{"moe_layers": [1, 3, 5, 7, 9], "router_score": "sigmoid", "balance_bias": false, "rope_base": 10000.0, "init_std_o": 0.00335, "init_std_down": 0.00335, "init_out_by_depth": true, "weight_decay": 0.23}
Below are experts of layer 7 (counted from 0) of a mixture-of-experts language model. Rows are named router (the router's row for the expert), gate (a neuron's input weights, with its number), up (a neuron's input weights, with its number) and show model dimensions 0-111. Each number is 128 + 32 x the weight over its row's rms, rounded and kept within 0 to 255. Numbers have three digits each.
After each expert's rows: "gets" lists some tokens that make up at least twice as much of what it gets as of all text; "mostly gets" lists some tokens that are sent to it at least half of the time. This comes from a sample of Wikipedia text that the model never trained on. Tokens count by the router's weight.

# expert 11
router:143088171075126173163110177116153166106104131128176154162124161153081118212090148163092120125158147107115141156154176139117177135101126168148164183197131087137133093101069132131181167142114132166176090094092070151176103113139163096143084149120120129099100124086121130102141126174135166157150154126168132098154048112107112127190094202137
gate0:151096135096119145147159099164110138107059116120142157067126111190102144110088123149082144171094113143177152158093100111122112129112126118105120132111129070148177145175187101173112098116134159144119061129164140106098107146102146125117135138125130093148070131133070127134141166120108099128110153111099090109071136181204116149120102136172
up0:188158072164092064105099117114089114142149139148128116191101135117120104091132162175143122180118145092077130092170137172117137130137120112148165125135173136096128098124052073071103147165092150159074155098107168129161159151131109137118103134134153153122131149087134203143144142109103107172160106114153132200204157053115106099137044074182
gate1:165175125190128148113198171044124112191144118104096106119115145136176134108178147156153104123135103094138137091139067115140123116175175129146129143106124123207109143105112158129110091145164116043137144114067091146139159128183103117150105149149047089075106135152072128161107155118170113165078120099144138110167117129113100109122152185185
up1:166082096128085149096088171116095138141198093167144101130118122068124044152137126175124152137118133146110177114145090191196151159172135150167134113114143197135139091140059122109162201131111078123105124122102147127126120138174077090103114161145152157165135104127173125134152120153134109024042154167166140079151085091123115121173151103068
gate2:136143128183161111117109174100140135158120116152096175144127146090145108117145151151162117153124118126108110076146174172154145106074127128110172185129166119197137118098135103143125153138123131081101102121105126058156155146197161142207141116105110148137167197176143169132128158171180100055123126182111130144146111098151122147119137129169
up2:118090124103109144154154105123116082108129133116126128114121128145151082159130075123133116113146110111145149115100097102116136120143130102146108070067121165116177146146132126139106128068109184161147142136156099197120090115106109082090111103117158077166142071063115098091146095089079103202141102095127134132084118112096165121129105133055
gate3:084118145118115111100101098126140169064124111207091118087143092107114149141151136170145142127164161200101101075171124153145151125127108114104186160108096094173156143136131149136196163067115107155142148149112115106120135128100180114175117162082111122098101174086132091141151093166160105121099073135126120129167114175142044059149167132109
up3:159119151140113114139121134136162153073105098185102165134144107086103126247100143143121170130170157156100087123133124166154089108098108067138173167096104090100117131103121149198173133087151105172131119156128135089093170085088164132127127120152145152141061179092154149158114078131135100079066106103144128150155139112115106074101115109093
gets: "of ", "er ", "a ", "'", "y ", "\""
mostly gets: "Love ", "Episode", "Tak", "Sin", "Me ", "sound"

# expert 6
router:181181176089109153106110136062140119136147153098115104194171125132114111196116128166122086105131069168082109155115155188109141141087145175057146073152216063112098148106070120131100125089152159103140126129066103104118135080142144088119118123092110117157114107163121157094135152094159109102109160100094139171142148123107136138079068123110
gate0:238117125097104155181125097112126187133143120169097138115099090126140095143139098090077066166121133125130158085061159073158132114103144105118118119106097156149168092089103184064145117113150151151114121166072107160172150119135107169106133152071109159114088089101086189137106111116091199159127162140117118095158115145133169092117134192164
up0:021130174140139104045119119091161098115130063115112069089144085168118112183112103180161145076156151126159075170178094158094095110143104136138167115161190096080112114176126110115135115142088207112169128062109075135089139113129107090125097085148153154146157150140143059170163178145169081078116090107136103154117075114150102112170104096158
gate1:121126135134176149122140145102096117130180170166098108166179123206180138134077174203142172167144126070145165126120168128108107105155099154102186160173149174166109108128105140044183159120146128105092116099083141143176139178105158143164175132080083149195114118102111159131154090182148141106116153135158169136138167175128170187151148108109
up1:203143134139117098154115138100077148155078133127122110085108134106038139113194196148166113152089134133144183125107196147124146150091134142108137121096135125121157096184187191127101118158193157113025135148169086051168066167134173103157144166131115090093129130149089115104114108130104135183133140123143054092101076104106147130155158121141
gate2:124105182111094151137150124111144159078159115111106106145061097129107031138107164172103125143130190175170155180141107137061119128164104172077154090108187165118157149117077138118120128152111145154147074113133113142104092060155201128107129115108052109094129144136106116085159190128188137124042137068133144108151124095163155174169153161112
up2:139135089062161119094116139102157079117112142164150092145198205173109191171081127164113123132141117106091110161101099138101166080091098146165157153118125148114126088152066147160162186114116143098138088116160164123159134161047108118135141112168126144156113132095103129150140094164131136129149157160151109153158139121129152142087207118189
gate3:109120120153095098151166082111148115038135136126167141112079127074152119099122130104105133171090119137138145168151129138081085151159083151150114089103143145203118143179192150133129101155106136124130108165155121068079093113182128113113042085141144109183115156124134179121178084116181129160098111097204191171094181131138121095140100133118
up3:089158116084077129177063121143140099132124163102163120125134144123116108147114120185109148091130100143121174110200118111094151076159097145060079152147166155129139059078080099113154095128102159126088062103141166143173124149089137155133129142158190155157094142140180130165122153141091053124106101107127136130174134126088044151074126052116
gets: ", ", "k", "a", "j", "h", "K"
mostly gets: "ville", "Sa", "Pi", "mos", "ss", "Lank"

# expert 12
router:133115154123123119119116105119154176102139134130117154122138117107134115137123155122149160126135114128203047134110179190109128132121218119119100177146112163127159117103096134150131189136145122177166167142153174106120160129132111138119143145122057131111158132166170116163141122135077097149143216150084083115141101127077142201125088192126
gate1:133166137143170152091125134145096169173093109103175099136140143154192083103127185137115122095153186135184053129127149081127130073113059094090200105128125145117176123130134196174088139106150121135087106160126107139092121134121112167161131106089147093138106172096187102121127135087110157168136127112104179150165138180092121145171168122124
up1:111087128097159117129133113143128092121099182106140133153115183114154107088142175121073134124087191088131111115186150095142115124165176138178183153097143143128148180155096165130176202094082119176173107149124110119177104145088153162112132114152112157149114163146180132213164215059099119164106061180066108116121113106109132156160175190075
gate2:108093113131090133123155127104154110082134120132042165106091088046070169157059149104140183160089137170166075062121125130148121114183144106123115192118168146185122202110097160078154180147118079178158137188132128107236103145138155099146094102090089122108084115092108171128162101213112085093151137083110181154128145154097135111078095140097
up2:086127099117125122206134096145139103183067126185130087121101154099100107146095118177102131167116090107077152138115104086171148160029140127084134053128105130114135164063115171106064087152107115146106115128064151105176110139087134099191119111105146092114151092093141110091096127091131138154065146142155096053142139129138124089175121186111
gate3:169075159130133084068102114161171147182142165158139179134138132153139148116097121138150082182094071157122123155066138136122054108166119127167156136170156142191125182089137118121195144140067140167161065113151066143166117138165119136100105154126099114131175120166150145102114144076166178114118104135144104076132201162085114122119131203137
up3:080143129131128168146140110152099126140148136133157167134200156143139106087138099105193135085099132088134130013164096120178151154129151141100127136151111127189135115130102146133117150125175079122129098157095128113096179166138115181166147134116093131176118115131134155168124179104128150074216132091097130161181139047119125098086132129081
gate4:130138150142090137127144080113172175102100109096178142152145133108184128159042164140120141108113177113122166129117085108156130115162134246173171133131095108101108095103144142142099153139119103160159111141116154157082136113172164140145147178128132182133117086113151103175146117156152131129137160141167126095113178151157078060130062111066
up4:114155122135175098106161071151098089166113099119145105106131161146115087171151143078123080128120094178087126189096123082084137148106162125098139146163150150138115183170093156102095119122129110083171139124146144170126167212160077157100096068168099100135097114090118083109129116154168121138120135115159112037105154192123181148185128114155
gets: "the ", "| ", "P", ",", " ", "b"
mostly gets: "Olymp", "Candidate ", "tick", "±% ", "Sol", "Chevrolet "

# expert 10
router:139114163143161136137182201071159148153148163087098180132180097167146151145156149117126132148111205168142096125123122142108087149164176162144169113140173114123138136130109122169158128130149103090156189089087145171160104174117103166168145152118183209128120115149147114143174187107131099216145144089127149129090105179133078114108065101116
gate1:137120132145136131127109110089183168129160093122118135209117106137130117125156174124103158117185100113142095061145134142128114110125174121134133052141108166101074093077124112133152205115123098150121143125106163132096142191125105149097131092138093113047147161086130144149127142083180113118087168148092065148104152133123108145077078142146
up1:128152166118156163209144141085149069130158109135134146158096099170132148097120153093138182148138194125100075142107128167143134130131049143138077108109127187190153140106185124128136231130145124213156036139208090165095098099103094134107141148091142091081130145141116132162130129122141143077091197125151107119100173134104113062134113108090
gate2:080122164104126119138111086146092097140128117177133142103094127122218149152119153122165152154161119130099129150199106069066131118139116158118155113089142096183154128181116133076165169102178126135130078018116101117159176131127138226171170139093102131152199089138141160179120091144156110101085141141145134151163155122138161159101149127134
up2:108096125136120187087112141100147156141090119125065079177092158063138074153180116133143120095110162133125111118159071195111168155140064124149131111138107141136103105130153114074140134080127140142175027163157163140154075134132216097108107139143184167120109180152160120089100111106131152098141131143062139135127107183161114173159141142101
gate3:124074095143090166160078121141132150179141154103097130085142155053105171138109104167110076151117190138086082125082096070127126130104139098101153100118110113114172133184143133141065105113150143131087123106152178170156120128104156135131130149095143159116148142137142086135168123133072132090085069127162176111062136113104142139145188117151
up3:156146139094069113142107152130151140126087128072105135147144109163092141131094135110107087155137109156144151128163114135137113121102103090142125129103210105125158068110134113146142112078171090107129144106137164107127128110118137147153190130181121135167110089161147161167177153062122142137106158129123137190123147099147107113099094101134
gate4:124169153106124099191115103123145171081133108171111145087131078130130163079120169147116164140152176117138193097119153128099198126125135121118082135153129131120189139085071107164124140101151141134125100164085115168170153106105166142180157136161155103121096088075122095143113149145071150139145117118104078117162143082192087126190113144132
up4:109138136185133165076094146106130126121162116138098155159140070085128129138086140146088095165144092143168099111134115099136079176141110122100167158150184107161086187191155114115138145077130138151149153120150195034138188146152121156129151108155074097134184204145096147130151166099180101111113141128096087141115117131125139182069113144167
gets: "the ", "The ", ". ", "s ", "its ", "=="
mostly gets: ".\" ", "The ", "\". ", ".\"", "Atl", "their "

# expert 0
router:150062122160153116112117076139098190115117104164092142145133163178138079154127133094086114151090144140106069176168132096127133155120142132111106136157182099173140128146145090167120127154099164106174069103126080112097083103137184155138190128125174185132125098170126131115131153110102130084095138132105148147100172109151167142125096161134
gate0:154109125087137074166065155147121196172173098103085176186139128135121130159096103165123162139127088105162078081142129167113115130124140128136098164082167145159123127106128140131141157169117079124137095120140117125211124079129152137141138098060147106165105104146106142165162192107062130162163119110115136154116142183065126217140195132122
up0:181131138103109107110126121132113170083120136096166042115111174151168130120174142142108156152203122127174124107119119132167172096120094115087161143104076089079133138085097194118135106123150139133101090169100112099134147058111096153145142130062187136127064152141092105150130160159131164146126158127101158157166081080108132176119144073133
gate1:146170193141122124106123076098138109128166124163091116127094105084143178150113119125090151071163077130124177165138135102133121159155123117137129137100158127115127084109039091134155137101161125140135212097076130095128084246126106037158109123154068150090156168142176127191116137124130108106133151159158096141116134133124150144149100129158
up1:100116116133071130152070122101113154157146124091111113147111070134131138145100148136144111145077139159188130060153116097106154057115103110131134149165115144108185160129145153079132083139119129196152104128118107134169124123087114116197137108162122094114169180173073108092156171115099111119144096096169051125095120112148126114056147140093
gate2:132108223087074125092130176138153111096162126126170163066113170139120137197131145205113192099118167146122155131173148151188113152142150150139146158083014114134105152101053112125143143091124145103151093068131127113185189138104118119155105143168094155143126115130088117153162181168138145165139126176145187143168099118164074133127158150103
up2:166065162171110117124122120114128122103142130172196193095104148142201128159160152160124158065110108090088130085184138130134080154106175073173101090096056125104150125131106114134118165131149132090143121058095117131133095151088139198195136137164147129134126114108125102145138169079102147151119115226168177135124161105159087156149127117064
gate3:140159113172188057130145117138159098089133121102094082189101110162087171174094165115152100176162171080136136086133112123142131121133143143167152098148125097130137161094181167117146091143117074140089139140092161105097117106125165107210142142096134114123089110150173160135123145124089106166107153148148161120105131117123091089175117172154
up3:131112136149096060109184125164140161079173096148139174130124101195115144148116096110099131118171111168114135118123112119147164123113123146130070090101073151157099128088161151216106116160141147219147145136202130082081160116045181111123178140137087136091088073099148166045169119099132110179145138187108181101111163133145164099142152112117
gets: "to ", "of ", "from ", "at ", "in ", "on "
mostly gets: "from ", "between ", "near ", "St", "At ", "since "

# expert 8
router:112094148112160188116152136104130157123083068143168101135177109177146103166148200088168074148116118123165134119128216085130173150122098165110112112201185102097175110127132116063153178153152178105209110121103099146124154132087106121115134145039142138090134162106137074119118146117109091123084169129097106114111124133139132176132104151070
gate1:144179133123143117107136095120128141072161107164106144139133138151116072132123135172064159155141130164119149132145125128099176135065142116087176146104081133173040107132090073112086154080141155153139148060097180157127104091145069080115130158128088200100118129129133130106144129148160115168180153120170116101145171174079142079112121142193
up1:078147146072070141122137140151122130106064151202150104107244167180112104127083171124100102114109137132106150201177092104135174174132118156101115110125150157113112149121113113095076146203154108076144107092130172163130119165076111073079160069162132126144154108119110079099127176146110107148140090169178115110112122168139112115144082136098
gate2:134126128088103111135129033098142107155124125130160083090108170143135079140144052105084165090091121104122144119163176135156120111131168134105102093100079158106185126139105078138149074100117150108142186146129087045126061124127116161154154150146172079126121134160125075099163117160073071129138103125169147166141093133149135177066097136098
up2:143146063144141148086115124157146196113142141117137158101028102069104092153126123121134101117081131171123107132138121122078080137098150137165137103200089088120150140140150122122164152113098111167089132168069106165147113146118095116139105163137140110174134120152117060128181107167169134179104077138087108141156073088127110123117154128118
gate3:146092131111123092131128156106132163137103117139093159104130105140133120131143088128074140190092062127174159110169119125093115163118133060134079094150137141140059119105114156112141139131117204086138160118117089137109102104132134137163145134124146106097165146135104136127146138127127133182115149122111153168139148072135123201115050176122
up3:168169136073200115104074170108145119150146084189157164143111111145118082145106079177131164190151064112128118130129151134108098113136127128161183086171194140073093091136117171086150153143119183115102204187121117116140095114155150149164117076105137105133187167204152127187108117095129102113066171143115172108112119138181091138159098199098
gate4:110157181063138155112103050174140177111155094151111132134136145141091182109096129164119117146129071127130110111126153147139180061160093043069229155167179105156086133114140119123185163185132107126029141108118102227163177114090152154177094090066158157084129168122103169115076168099139090081113150080089172151139169161124106135146146114085
up4:130104139067118120108104099079194132099094116094133119060101119176122144168049137138122155145115101117172067106106165144151136096123099102107192181148143143145091063116123135140190134154131162151103193175115145217167168090095192137193135024076151115102184154126116161105147189082132068138138144117074147137115071128149112147216160133167
gets: "was ", "is ", "as ", "and ", "with ", "were "
mostly gets: "was ", "been ", "became ", "being ", "As ", "when "

# expert 7
router:151142131130130161097163051064156139139137150124136180112149182128121114173154169086093106159153171174179109122102133146153135115134195123091100130204083115098165183138090107145181073122109158146170100168145087146136203116122119162161139145081072105142097093132076102155204140100153108151126211116108128050118077158172120129153110145156
gate1:172161162157146119114166148082104140183073103085117088172165085151150098144101151114130120105128113138152079145144191149135120137114133110102129105110089122153136192131119115085137150103175118075055125095148112162126134180097115132168164096153102122080174154127122159145122143132172085107130117118090107124101134148182074180161138154154
up1:142143128117128094118185159114105145122138094085085147110099152127091096152108032087167041098120140141108069105097114069161178091173106115165093175135111132104076128143162177156114113112102174081087146139129089201159130077126098109127116178143110148129181122136100107143068130067105134212109147066172178101140049144097132145124106080099
gate2:109137130118150071130223124118176176134123077145137084118133088138122098167099128124091105154150125145131081132109137150074098189138145111127070080107144026126105099134147138075098113169113114086105161071139141077114184103154164124140102133132169114145168149187158118040088122134163115178088164174181161138122111141149162140133115110111
up2:107080157130093091228032122149084068134140120130130087131099078127167097130139147184131154129169107168164118129143132110135126156080112081124117129166121125143108115091110127110137135131070171142141122121145120146111113100110133096093098130167115116089121066094188174125125108100102119109159184112114111169191152189102174127149144113138
gate3:109062140070129165127135173141162103147185147164140113149158094072187142127090109214124121069117147171164188158105191122088078187171125153093140106067149152141082128148116117111130118115121147131096166156083104122108150114164128138110163092118159099125172109111209093135126136142192113159090145161092139125093074091148183118165122146161
up3:138126161165110132139089097139110095141120149093151122095135111110059136150126140090099075130110133123125118094146165146083069139122166071131091138130114152080137140081100117172067139099169142129139167100176188050131148146128098062149122181151153142183100185110068092191085094130089103092166085095141099140110158132123106203074163135102
gate4:109059132108124157178187080098175101174118117143130157105137124125095217167121128138079102111147113137142202161106142159100107166081121095095075168159136141117101073061108106130148129160111144138100144206154126139125165108141179127134115108192138125057119132140193126105112149118165086112115144119109131184147114096112113090224142110127
up4:134170117141121133088160105115154119150101135121184144102109080122083159124144088123104084141135148170110138180126088056159099155142171108129118133156086089184113120126104124130157115089085177085141116108118118140093128049184164129085128107158194061095127155127106119142164144194177161093113123123128127091121082115124044158141078136124
gets: "\n", "\n\n", ": ", "|", ")", "/ "
mostly gets: "\n\n", "    ", "|---|---|---|---|---|", "Genus", "Born", "Phylum"

# expert 5
router:193084092125161103087152075164169173157120111134196146153125141102099092204122130125135032142118181087168141109087148139164068095124123103141153135145086154090189125158121128151172100143152114110127123152068148125122132142109091110160138143066092166115112123148128080109149171136110162137132157119114157094126101174138095112086122169168
gate1:220176139076136148102114137126128174139087118169161167138122095138130164135142128151088146172096175171111158145153169128090110179159131131109134141161147081067087212143115114090145122107116147171143182049156135173142091130142122121106143140130150168142029108113142137150143099161103087065062127125074104065092164098117115134062102061114
up1:195122142071089138174144196146076126115141125063059173133136156139160070097143117132086127123153096142140107154162203112151159130180163148149136176134068164085121151090096125097177179110152141037108147097194112227183142091127116188183165084151129173176050105128125124164160145160131123105132074135111103104091158090072102136158183068171
gate2:092162200111124126142156113114080126143165112119106142135137122143172123144157110125117144150186104133111176099139189127113119187111150116089101130129136144093095096157136151172145117183191135105125152120156106126159125082082115132113116172118133159124094075069115125080147153150116120137144144142154160123187193122126117131111138129110
up2:157071142127163135188111125114149127067144156174107159110142157102139101137096131144105140148131134181115115135106121157119135127125133128125116118097131119133143168092095191157122113092108143098119138148161134045128174085187105092061099090126157124145140119109149169139093149133125092128093152096166132167075165153079131168123143143142
gate3:076076135079112133149119162113112218131108169131126141136159154150154102188105130139118113174107093141129165119158110186116130101146165099122154178137126141143178133091089145143151120132154120111120079097118144192069081146129097109138229134143151133163124156129155124122112066116119056122154146176088134124073112164078164114114143117128
up3:143093140115105124085132079096128116092089126129181166115161171116182101112142151101176157166092123086120101072203072148129149159159119109136102112169123120055101176151163102116104138162165171114127146068137143112115135138080131121163121137104144170162105115142160092144124125142123117097116100152102138086131198065119147093133076110142
gate4:142156159105167100103139120121129092119103097130125126161101114112091128127136145154093104191133168117090056142206144135114093148139151153163167156158141102091147114086126083174139117166191141096133083067105141098112075138131104169143136150118115120100166105129079139174143105115198176138128170137158094105076095160211095150101131136089
up4:087144125163156091136102178073113121139135086110052146116131174139133097142049109149190128101089059199172107162093119135091196118083139134123122129174161154145117100119164163115124174071112165164115152222130163221154093078160128143147146154128172164053125152107166151108087081120113114131157167131110137130117136138054136078156130138121
gets: "that ", "which ", "who ", "a ", "It ", "= "
mostly gets: "who ", "which ", "List ", "Jr", "Binomial ", "ISBN "

# expert 13
router:133065177153139170123134138111140142123120135188071154149164175103127130201101132082145083124171126133123150108114103148090143116125147150071115161188124067161159123133126082161167143205093140113191114083133101166117184133140100108134140153099122114165112108152134129107117128102139136143104185098172129064077104158173094119129127138103
gate1:109081122103100094070093123143125119202140109123100149160166091136173123127097166190112128140166097159160111148117127124135035149161102112147170103149114164161107205142118219079089126101135084069099163144175107076176150147152108103186113129090170144127119225115176121176100133114087126101160141166160088128145125096114212120139119081134
up1:156156173118128151157162164148150107123103138142174108093087127090102124126098123108101091138078150134127106116157162143129183138112116138141116169099124121114143062123152119092137116139070129211162078125133130132092052115125158115068151160154129163110103056092093082092139103090176106079083091103097152093151178157151104084162093215171
gate2:094141090117076137132121176187151137131136090133104141097181205090093121135116169167138147191061066081148128120128148167151095123084141114203185140109100067109167197065154157143128171082178145141101188153115153143143094072091124144109131193103129151108074132128171178138127150167161130128140166125091142128146155191093072136094075150154
up2:123125120130140107133139149094108126135040115125130096069126140129152134089075115130193065113149095143120124153087121116060079038149138171120119154140149130134134069142141176102085140122158144115141143144132150088058068079188108127079103109130169092131105158104186085154122071160124134116131116126139052145131187142084178106106120187159
gate3:097159144128111159135147096122095169140115093074152141111070132148059175069099125140155179151127100099127117145107106128087115208105111134137131174144095133121124139077143135131151148120130125152101078137123159113095073138176088098144161158118087159137090072068095086146152182132200107110104105134147080108112118114114120172168105126189
up3:112151088129077076135146163149147184153130138142138111125136053139054126136114158234100163120087166104072089140055114102143125087106117140128153119092185098130084083128131103118097171150092156162123139060118121099173147144141190143146139104111168165120152099147147147135142082166130119093123172109071144148123161146105164131063160185145
gate4:115100187111140145152106093145190196110124216146087139151174164133215121140096127142063095210123124135091136077188113217094137156142094065130079218068182133116066122130136163104140121154148118120147056142147073143139204106157214104125131140126171128137093162177090129036133124144169109099073103146113133122154134119098144060157138138115
up4:092130096137077095111210120114052067121113098128118146147107128098106182092147118145177159057091170096130142161113144095145062153134107179148165077128102141133177164161159097102144141126074144117140127136115146141116152134106081166143124126084100146137163127104160119189156170179093132190139161070112126128126107157101113169111140107165
gets: "- ", "|", ".", "==", "== ", "Ch"
mostly gets: "Au", "Website", "Zh", "arch", "• ", "www"

# expert 3
router:130150154106146131106161118133211133115122142130144145108151130109119136172145144120107078105120113113148080095152205142128117093074208149134152102136132162111162070071082163110173144177158188165173117164059147201121126149149117156165164144135120101108134102119112094112148141110175115138134184118117124132134127166164156127132103159173
gate0:097117119122060150128111092169090120128112100124144091088089090152163206131099171120102173174149175178163128169111162112127163148129152182107095093097146137150130126112099149149095110155161119135143140110104134092163157147107200135120144153139145117064148132172122165159190121198046095098114115085168135085136094098081161168121123105202
up0:146212176130163175133148097096093086201143127130088164140120142101067082132078131184118133132115129139153113137046154136050160084160182135053140109145168077151084081119129115145117165097115174131134122137120189173130104136126208128167149083175133127076164125115109157148065125114153111096127158096109096110094174156162125171179180122179
gate1:114062159180125149144088125163106144153150177148082135129117119092100170114140153091103108184160127119147083122112170172169111140112165074053155046095164153141078116141155136083080079097090166144100173096110082090157097124135085145099118113126120118079145126117083104091185105134162154137144168101185133089122146075129099166123112111113
up1:118109133137126105097112066150136153112113073206096163179133147114122171110114123059113149212128084131132140083120121081134101071141083116143117122161177212166115168110111142090209128050074138138128128109122111115146062145154127097171142121147115199119081106123130145130173095105124112189197165171162094147126176058148074138097083115134
gate2:145120168087169152132112131075104172126149099121117140134164164113083159145125119123153100128135166082125122098100093104105106172159134111102107160140111137151131211142171105134136158092150071073163124090196150173143138199161243149120129137089100121126168110146105162116107102115117115128140169164189137111105126136154117136167155145127
up2:105140155112139120102162107140137165099085138164101204224109138143127138158139171141136130146149113105109058083126086137082158136142109107177151181169192164088125157145150063104114182117083154141098132125101152146150084147139182128178124117122110160065128130093112183117133139100144086134137153222116075162118133120139149142139119143116
gate3:193104094166097126106155139132120092100077166154139108165185181151143131086137116101103138162119126141171196157117178137121150129088172103128115166105101149099161168152075133155094132176141146114115104100112156043151130118131154126171132153142142142140157138168101169154213148151124096161077136113102157089156128128120134152132169118114
up3:164184171145148124089063157111095112162069155130213120215188133060154108117167122051124105178121160189157181104123124089102104113142090155122106128106079104092129181152126130130061136111166132140102082094133152139086146092173106211075176183092128096163111175142035172139145134107132131164087167104197121056132124099144151098135091119123
gets: ", ", ": ", "(", "), ", "– ", "'"
mostly gets: "', ", "Joh", "Sir ", "ا", "Moh", "ović "

# expert 4
router:136118173059121145098174156157151113124134106118177092133181109151123111153118174163152157145132177135191119123124127166115110077119189173084134124160126137093152155077142116138169196152156084135115088104085107126124199130115120132145122188062123149097130130113123049151154190199160198117120179143096080115175098129187109126067073111135
gate0:097097140118084141096110074122163132167128173125137184082183079134099124120110112126165119153151089133149111156168135095170070135100091087151136178138132129121029097116099144069183154083162221180152182118107184108167198156146100140151193107088139146112074092155162128154159135120097148154089147149087130105139133156026127183100119095135
up0:137098089135083157176171114139165164163121185115159097108155111193108135101108078160178078106161101187135126137141158081169114086174123099098165120121123170145118116137148122095185127184142123188121179148149137134166152124161084153162121101096146176162144124145147167086101125140138097119113121079147091134156143142068103211073093092062
gate1:071150158064106156160144133105125121112130130082136104132161171042055148111146114177126123131189114116090122130187182100105121188101172158122107131061125138162102123110128164131161166078145137144146187125159160136188150101122150140140136166119129156177114095120155072085166124116137110085094119086070097154154137149091067125141095116068
up1:089104111164073135176173163112083126106151156106092133165108133146148103173062085147203112144161124138145080150094131082143147155126193176151136127178143091166141128149154158157150087154087080118090149119141129139140179157137040131112138085104182097177094144161134123164126139170097144104105114153100151139138122103110147172166125140157
gate2:179128102115118159125153075129078116121154079183132172125105094101217098162132120112216094115100112109188119251194113096134151154096106135073095160092134154163132164125153127082125103120147125102118091102192155106126120146189148136109111083106034094102157161099132153165101165135168151162132139128168158098098171142165086100180117152152
up2:145052124079079186104146157140066107150107122146075121184155170118148206152138201127153085067130115145136107100125147126153132112103142089103178158112152156137214135112099145164111075138131101102127175182155161145145065156151054136122103092184182159129169080137144133099122094177106123168139126147101116159112134170115121119113098107119
gate3:113135135124158149121141105147147129110108167055106166156093166118181197193135116120162103102121145067095090102138133092133122122117148128117149089104163161089111167124172086116090138069142142175077132085147051091148111117111127171150112184109076122122121081163169091125161133168167032166175082098120122113147162147189080107117102168104
up3:136190042156147138095106068099165123143124134141137118105127078175106175154117105177092134157142145138117082198180130111133112084117077145188153092119110037215196099123127109085139126129105137126160140093110137095137150092141106106105101100135231126122157094133216055166184097160087084125129141153105148114162137095127128150087108128121
gets: "-", "y", ".", "–", "ti", "est"
mostly gets: "—", "ocr", "ual", "By", "ians", "tics"

# expert 14
router:155092143127085226083196119085069199125136075148091161170137136130129177123096154170096126142137125144163115092124176108097126162093144107052131140153184092164108170111115124127130208108191134152167119120168112105170202127115116077143184173103086131140147080140136137143131141123121127116113137121121097157152193132169169141150103127116
gate0:090123160106186133057133139157192082161128118138088151145100126140148124158110103157102133125156151172166122175136118145137126098120098139091132139146107107201143117136090155154151135128135106151162139076132056129082145087136138146130113192150028191144131171102062143102144087139099166230086158097093144110192129163165108130121125122131
up0:092095104106103166153180168152108129077105172102168073123161170114126177126097078105100167114171138135081136054199201161106118155149131133132138100109149051100122137138104119128142153124167157187124092086123157163140109143140124141091145140104073107093077110203147069094126118134150178174091146158167140163083117128166052145121136139158
gate1:161101144126158113126142091131131104151087165092141158131175141139129140150141131158122153138157113165145167169109165111160145126099106171084146115126114093109148098104115168141095125119190162164059186094153167185149095120140148167115128171077079105105148092197102092104144175133143162118088130068125153119098144127192135191145134115135
up1:134157089099173147182130098112135078158081152069151150138140184150132102141165093140117134128125140100045124092134110115172104169139118153153125200147100144071148127118153145128154157116080094123106106149096131143162176189136078163110120096118104092159080120135092125193196107130097131126145132139131160078093130173072088106082193160088
gate2:170133091112140085178070101144102120110129154176090050159181155122128110151082139079098140128142155096138162184150133145137159104161134131142161135195117086119208142101106123100126157109131116113169133179125127128124127083122111044107118118149119135135138129080171120136147036119103100115203167121133123209126048125108126135160112102128
up2:078153136184108102156150083123135102128134096162154172135107074155092172073171095114091098178127100118074131181156123120134109121143112119109064172089158135175057050090116161144189131149149182123110106115145121089132124159128191105097095133155170136077157137123086186084143119077137191120134164136128167159144181083088156139120081163108
gate3:099149112084164059142169141154169135167166134151064150088089163090068159145100111079123155083079155131127150148140106090185190162110151170158138123079122081132177159126120124128106170148155097078162105132109137131149144157150123111135181121125149139130113118131092160132104116177112103145160062105124102115171164175120166148112133137095
up3:129129137107101153141125150153144147099123106116133118148132162135114138118097136197116102140127181115161131133184092149109092130128101154104194100110133086103100124123065167166098115094126097160134135134136201114148140153099181130148171119132111157143107161158141127119170156131124144143146150129048142159143106135123126148117116104095
gets: "| ", "for ", "ed ", "ing ", "ated ", "ted "
mostly gets: "than ", "played ", "about ", "won ", "joined ", "make "